Experts of a small language model.
Size: 9 layers, vocabulary 16384, 11.8M parameters.
Experts: 128 experts in each of 4 layers, 4 picks a token, a sigmoid router.
Below are experts of layer 5 (counted from 0) of a mixture-of-experts language model. Rows are named router (the router's row for the expert), gate (a neuron's input weights, with its number), up (a neuron's input weights, with its number) and show model dimensions 0-127. Each number is 500 + 50 x the weight over its row's rms, rounded and kept within 0 to 999. Numbers have three digits each.
After each expert's rows: a language model's description of what the expert responds to. This comes from a sample of Wikipedia text that the model never trained on.

# expert 41
router:480579398524517527485534490521542526444474477471519495437488512479522468421411538548497534485402481515473473462534591562580489529538517439501536559456461466460474504419550465440478539471532489525566472480508565510521521570484538480552547468391476488655466512537603442373439484545509456537464508489584543494507421444450539399476535625504486543529502449618524431500526573507528605488518
gate0:522579550497538559548533498471418438543465503491552473516479529428557468381436496548555504476486615412591473522594558529482511392555488492470547500491597461515566494433436541493492444472497447504438475537565552470490453425521408465469437596479477476535510529502558568493449557525492481667543567504455546507527577447412491441553489564446488539536482514543543565524479518461539471558477
up0:500509473530523526391502476521537469510557535532481476528536517477560533598463551553441416516545408549462526432465514492564553544443531509480553452423449511554531454433574427478511548451489531560555567461490428521547498550476521466501557517584589474412436444464483509549452433448598530412389513479558513587466496527565449489423481406499543425483413417552573510476534464551475564432514
gate1:546577517479535497544514528482536539390564539529525463449525505430566516469488556478533560551467524562587557522582551543430446488421541466573488573509505652483395584507513436501549479507466466495550537414589575447477482520460488506431598480583581487508463513514500507408507397493535473478530515550551551555529485550532482421548507536541416438497528429453414488492525575541512448445522
up1:505423511516414427430525505569514438499580591622575533496491408519467432449509461472550450436442483526428520501511451583517474495470445405450512520459530369476533536497469580450511543537427438588471476533586515501519530433526515464510476549526464496551485369533483448566423546530380532502547577486453445497505529447537497470521522468486520608495548560486446447429503497481538514527444
Description: First piece of place or proper names after of the / in the, e.g. Ch in Chongqing or Chagos, South, North, Gu.

# expert 36
router:439503518458520475537553501499524410409487539493519475431566494532412515530419486499570434453435439510500581550535507536577578531536548474510525486505553501400461582447481511452479543491534479547456447506450565489528470502378585465561572465408492441640504569478526509452537459541540469599507457429490535395436534524448471558526512542482535504537522485565477510441384576486535559427462
gate2:515508566522488489539456561503409509542439518507447482446490478561430575459414485510536500590417516579496425461487496430502503477598500499500489523548493480400465504499530466429422598526437479588470569509458546513409479459416463514507550539486569435573556588451577470460550427499448484510508566517505457490515446526490393568451425501599528471556544549518537410501578487502516421402537
up2:427471518448415501570555458452483532519474520437456597448515505428478556416469521476457545552510473514546406550420482401556419536589512550592543525516448430470377458388517476501400551462543535438447482575509406468491534526462496472544537565584473524461506490411515521438487499520478482500439478485433512490538516499575503515468554477430545523464596526552487465458407456470419500478564
gate3:502514462505450437532557492496462440453478490496578453486502487546356540591538526461518515482447488411540511582560542509533533568486544487496464569471527428448526515453445508464455505522467397477459506467509594486494486581379548421470461437539454491428518536506541574511560529459561520465481466485568528481498611498479520361501567551546616569533490513542487541374510589456469556527463
up3:574540481571560394483517632404469612413562442579504501567467498579468415472492496548545539441471422512481439551540447428478505518525514521553563534610511470484535475547449493474483544500542471544500496541481418474428508549457526466458542526517503530420593445513496432521586465482465483520479495464512514488528454420479541513455529503521424594481456483389502599522599527588510438490486
Description: Pieces of Slavic, Turkic, Arabic and Eastern European names and places, like Przem-y-śl, -ski, -ov, -ić, Krasnoyars-k.

# expert 63
router:388538491458540423573494537496525467499535473543525474476475621491400555429459425480481431420461464492460620460582509515482475554546480492459542478391614498642406549466460464557554505477522523451541477490567447566538443447438546460529512567513498419544556547549483475523494562515521491527417446507518550385547519501474461560529543489482535455491463532520530417454521456425508524518463
gate0:447530485502526390451537539535460569469403417538566481490499494577439529419571463457527519462485512552485423497532500460487516471464463481456503531499491469608462417549540514556386523494467496527514457427545467539493508478454563534505464464593476483538524414445528503447527475483495554499462351510482462513472623461521414474438590524460532457475448517685485468485446457442449499519560
up0:551442505384454534441497445461596349457479511468486414480456548470530474472453518554470514492534312499416488404455588520549495553414492464500453483447497518493452481544510517419490495464435534494481512579533554510504500491408479617541479529482548537473471547482443554486453522606537505520492517473525483504563500569548563583557463507611535494442529514479481560523516542482520501420442
gate1:445392540471484477520496411398508516521553509469527485435476494499419490565442492439435513528507530441463486422520487520403428602412459463515477474498569522534505397461482537564471445471480385511575446527502488385509466479472434366564502537540460487552428560541443525480504490585510553488449498503508569516445403562507489563509545551508514569509433422393542453467552518535497545491538
up1:554605455473465526593583596566478523536511528495533483508498458545599518504567565496582482487405439420419516513481495455444545516402449525486555565572507392411457533434445583506512514532489495405534571466566514517543484458581561537525480468410523586585550484501543501570418447438505415502526482465427511456476531502527462519542553513464549478502457437436495491514501559401468484503499
Description: Scoring verbs and stat nouns in sports careers and game tables, such as scored, points, yards, tackles, received, touchdown.

# expert 47
router:446487441500501581485428460529522472458478418469469476496537527533473584469491531534445419532415508483459481583612580522523599549568535511486524487403477478437446497511520524445487562441494403497609458458515609498468475555431592461438519568397428487566420469585478502449570415493467538543460478490517533436434512550511486485558439517516458560502436415490446433452573524538484478499496
gate0:504567484553465452516498563414553410529425510444502421543538535508537506551417508434489417602463514494478573504613580553547499491573462566406558470527506514511503465512586524519554487497517524539528437453563571510453490471562604476553544537436498458546519534527550517504467507487468544494403491503456535386461490480557384503525453540611473515549489505533452440569628486477406505514495
up0:438598431507547459590537495472453482478510494473501468524479515468487548453535511542507505565460460500487574479593587421479564473569501566337517464426526609463590477537481546437471550453518501574537503443453572408498474457479535454604489454475464504465537588535523478592538543528512550466497491576402542476468486463498470552553446554542395467471491570478565584560544569480529496507486
gate1:423548419483501568521447496539548537534441538401519517519532458525488472479506512432524471560452518510527547553466555473449527511391521443499556543526441396462484464458481472466520550500469550438466492468469617472470545475511476459434515418513479547524521581355450543435470505436469554564591617493440539469640483566500444540494550540469486487523479425599523459422509567492511513578435
up1:458511450537558515443445572562542545517324496443545537463484503466512523526589487581566438582448537509512526517520460494459515479428505388557478532530437485516447477594464428415514594462454484468494455468532600489455520519465517470555472480477487499504494503389477638428530452507497527522463554498473536458555534568462407568559495518518472516583511493585566427502531547423451511559470
Description: Pipe characters closing table rows or cells, especially after numbers in sports standings, results and statistics tables.

# expert 18
router:466501545458514474518462435483550412526570571576537521378524490481522452488502452525471437491489479500370517536569458544449618545599464426447515462504579499505492563498487485463479526455516496502584483510487509533587438495376577465577495485467475505489478547537498516478500435423510471462507434514544485408461528418549476558513590567476563490523508378550472495346459560474466485474442
gate0:444470542610489483478479441471488534439566545578553463462417484469433439521521439476495541423452453550519424457441478516462603452484479461540553562452551493545515430541462489545574462490495385607500559405545489580501487465501548410537484486468464487491571452543587469567451545471499512554613463518473426544428506483517424485428471516499623507511485551539429467528474567514558538440545
up0:510504505518462442512495492526461477369438518473501502570557417504467509513448610511491527519470492535532467415573429501443599554550481491481508474446486537660429579594494549516525589496467535445492583482459552506514491483462526459517490482450460520436458473536425504382539551504476455471490355516480513525452465435427575501507537547509495557436536449537384528493494434566564449437473
gate1:517498512411478455545473468519570548513520496558518441492529481499474495517483516488406553505449473550482450584504535581483425524494583438470460420434474509432543515573542472430478374425514461485533379533492451487501478537438627427468461528436539506393420523455497534446503533513508534516492444513596456477567515423515443523556514453441520432469509522484566496349423547562427462544469
up1:578552519518461452609502504562472468490487528488623467521549481472529510527549598519405447516476524549446503513469466525486522482590488577426461480441532511462493488563597461512453505512586440548527419491501413527520512507465510451505490558375531498477365434415538447565487559549492614410561520512577458500490494498568496505530499486459504445492509480421475544382465459605552485558488
Description: Inner pieces of German, Scandinavian and Dutch surnames and place names, like Rasm-uss-en, -berg, -stein, -mann, -bach.

# expert 60
router:386514469497535461505505447543607478480469477557527489527461579519421484473452499475458477528467474485430505562550516540543524535507512428475517467442486464580441555412477464506551502541517486445542489425503504538506443495413565507511617584521497471639545548533498432551580479486476609602441463475571535439570509438463505623480499484544556503586534474573476456366494543494472513521436
gate0:439593502498473373698531433439460550487488516511511538599489459516463494534496498497445423575474488388487525452554434501486493489445531458429519498446457613543543481506495454528540522471530506501411460474432514482530583497425539470475467589522524516535541462528478474547461550508515523482495491502368508505530467571537527564438554484481515408474610485522491502502503548542575459523378
up0:458558486464527486548534467497565514489526557486460544577423460422453481482513504357489420500474494496501566582497509486524516508516522464477537414417516556555548526470533465510550550471461559389462472423420390534607572585486505484458481590520497528541437394511523370475540471406467481505484544474486466430514466591598518553550552521478563452505532452488411521458471426517452475483492
gate1:549467519506473478568458498418486498513489610525523530545566513564534466479510553445457495449511493526487476510484497520535580559492459467457554374516565474548564548487524556386556539558586447469565516457523575515364379469458458519541555501558500484513516518507411490454545525467573487530508474552506588446506602444435458559451550564529485423524625462544607518526468523532514411487492
up1:542490492493566555504482433527595462472492400572523505466490479507477423556566524510514438522526494554613531495487536566509614413524505458609469544457478454414472551428525385609541568537539522508462415531501460501488531591494435574533545539487557580440436486504494422489535459529439527497519611557472520560450466465478454450491464519454526524401540505473444514585495421569527523487547
Description: Verbs and prepositions in athlete biographies describing club moves and seasons, like joined the, returned to, re-signed, finished, spending.

# expert 8
router:540510478543577451492472421532532440482367556500476518459530534498566509478509416547438510541522425430456573454613627461466594503512526434502567470436553554498506526547528461464463484459533512555594505521509571579497511475442563567528460540412521436577523476460558544484464482514491490453454519492566466468521496449448481644572572522444477489415518433596485447532444531550543508505466
gate0:506563483578477491451407445603585477528386573448514515408487484538499412530485434534465521488447434449500584562458556419544535546485449506581448553533447430497358504541496517498474526502514450529488446494491464564454507524489558533520553481456494448447498617457522530460457462504516589478442501396447521440539529507515480544560471548520527483425472362434469443503491557503516405505541
up0:449492492508462566514493511528542537561519451528557539499563506451482583489610533480453464527559544423492484460474508551576536524508385576463574475505554483598452508531558540483476530518535545528527537590437511524513479427499492477515507487447562459476435546586542517543503573432536641550478553479535520518583403473536427585554445492399617499401508511498489531514514587479403417526500
gate1:579466525452540438424457430515572517451473583526514545485524502494416506402465505478578602457580513495567492486488497507625568577589502473506420566490563528405504434526501546450493500429423525474577470557378536516463443520470486520549486485429527504498484490503527512395426500478531448473597423469529525465602515468458425554557498465459477512522483347485470489549475480521517513485472
up1:524532410504536550457556541424335569557541462575485524500476517488503534530610474576477514489438581533471469496493463466509510474528536483449496449471510441590604545494452402534599434606507458547455498582419450498483488594512493488491533460592516480543431466483462407392635535479498474506495451487516446497444510471486537503444489504497537523482520488481478543504366502475523501432529
Description: First digit of a four-digit year, mostly 2 or 1, after "Released:", commas or table pipes, as in 2011, 1982, 2017.

# expert 23
router:491606451503399519523521442550550572495477535553589543423423575459554568514533507610479490469522483450424497440549608561536447561586465467469466544479586474509424568442584451500507549527490423477414406467515559513569509568445502413515524511521495365527446530569502498407490527486500484540459471522519519423523478498491499469488560555475473520520495499535473407460489601515491553446492
gate0:525544504538465440520461479577536539403585561469532575503438526514578524469443381521519597571490393554478550462429549465451508517415546521550561395462604427520456511574480435518555468444490585499486595545515490522518479549459544432568486493474418506557485544426516537520491595499497467453543454467500452493479548468479527510492564424455597604460480459574455470488548519488455535473492
up0:486439513440561497423603482423514481489430536480473530416535391572396484501522546391534527521522571641517444591526483529467549352616475422414554575547499516510569503445492535433445502481491444532494465517515466480445468422563558495504536447484587490575532468516500476557497479457470548578537526509482425462497536485541519453496484498562428488562422510507509526525512549515456527538482
gate1:511448535563502424574495481525505439554439580562488445558482542491552470418404526550499460556544468515580523521489514491533531511464421542594535526502510464521507563505521519546618548365366384418411482552494454505437421540520517477472434413490506389527558543432482534454548519493493459505509536521477507486470549607417405505434437499452504516454432489484455532511502542488531486516478
up1:544495466483587477595560575486436583505469537549519517488467557609498434502483583539524551511534439519462470445461462512513571519393410570499516534483526543431413527427563479495575525485569447524549556453594516447485526560512508552617465482336541458468580477600496486542506549472441457497495475472440448490446480443492528506490506481560498548518494528448471372500495569517437466537514
Description: Single capital letter pieces starting a proper noun or title word split by tokenization, e.g. B in Brij, R in Radiology.

# expert 56
router:449546550482508487477500450499525550422508538511547477386484477517508543442502534561436489515452462511448466505559547565587494523578534419532509513457515396462435493512538477403508493450563478435577442488586511494541455503464638429493550514478480410554510602527493501486496495418469457481443480467551436411525469451491444502532570578582569489494455498561454475433447636527461461454389
gate0:418503513502485507511513487531543535419490615461460530441494436539530496404494503570590545522484440556467491414558579572540515515549555501537414523532473478479412446497580526483489522437466470442525446515555578557539548436522583518464483468392482418594460594580461553460469554512432485468500530576488486510457576540393395496550465524548557475527551524574496488528516521520478454385532
up0:502424541508527516535474458498419520494428443482446450528565521478585471514466566480410498533550500507469413588418487459507590507437417498509558474479441585517559597470496407530574481529504494550453557521461423451575444542512470465481553543444461468509526475466466462574495498417595446510437473489476530609529581576491474585443412489410462484595494497392476478504437426535522527506490
gate1:437482505518479497550501487495466421642499531485572515477563561523506493458489475541482496537556466480410371507568517482540501504499551385623536541542486501437411467418578516448556506584572451554517465501554498570467533539505567458460459555480563437523577503458471537585406547451439573466486434459497457481493461401544435510462538450494458408447517501499422482425426453472525511518489
up1:531467546496520484403495480474516511473483424541423560569443531439555529522460538480535420482521560490477557429491455476511524488463433542348512446463522562540545508479529474603535502496418498529490495423487481412581451434474397528559448466497538539497472414594491462484587594497491562551437480524491503478380601537440485515604486493460569523580516462488603495532556525518416502484516
Description: Single capital letter starting a personal or place name in lists and sports tables, often after a comma, pipe or country code, as in K, B, G.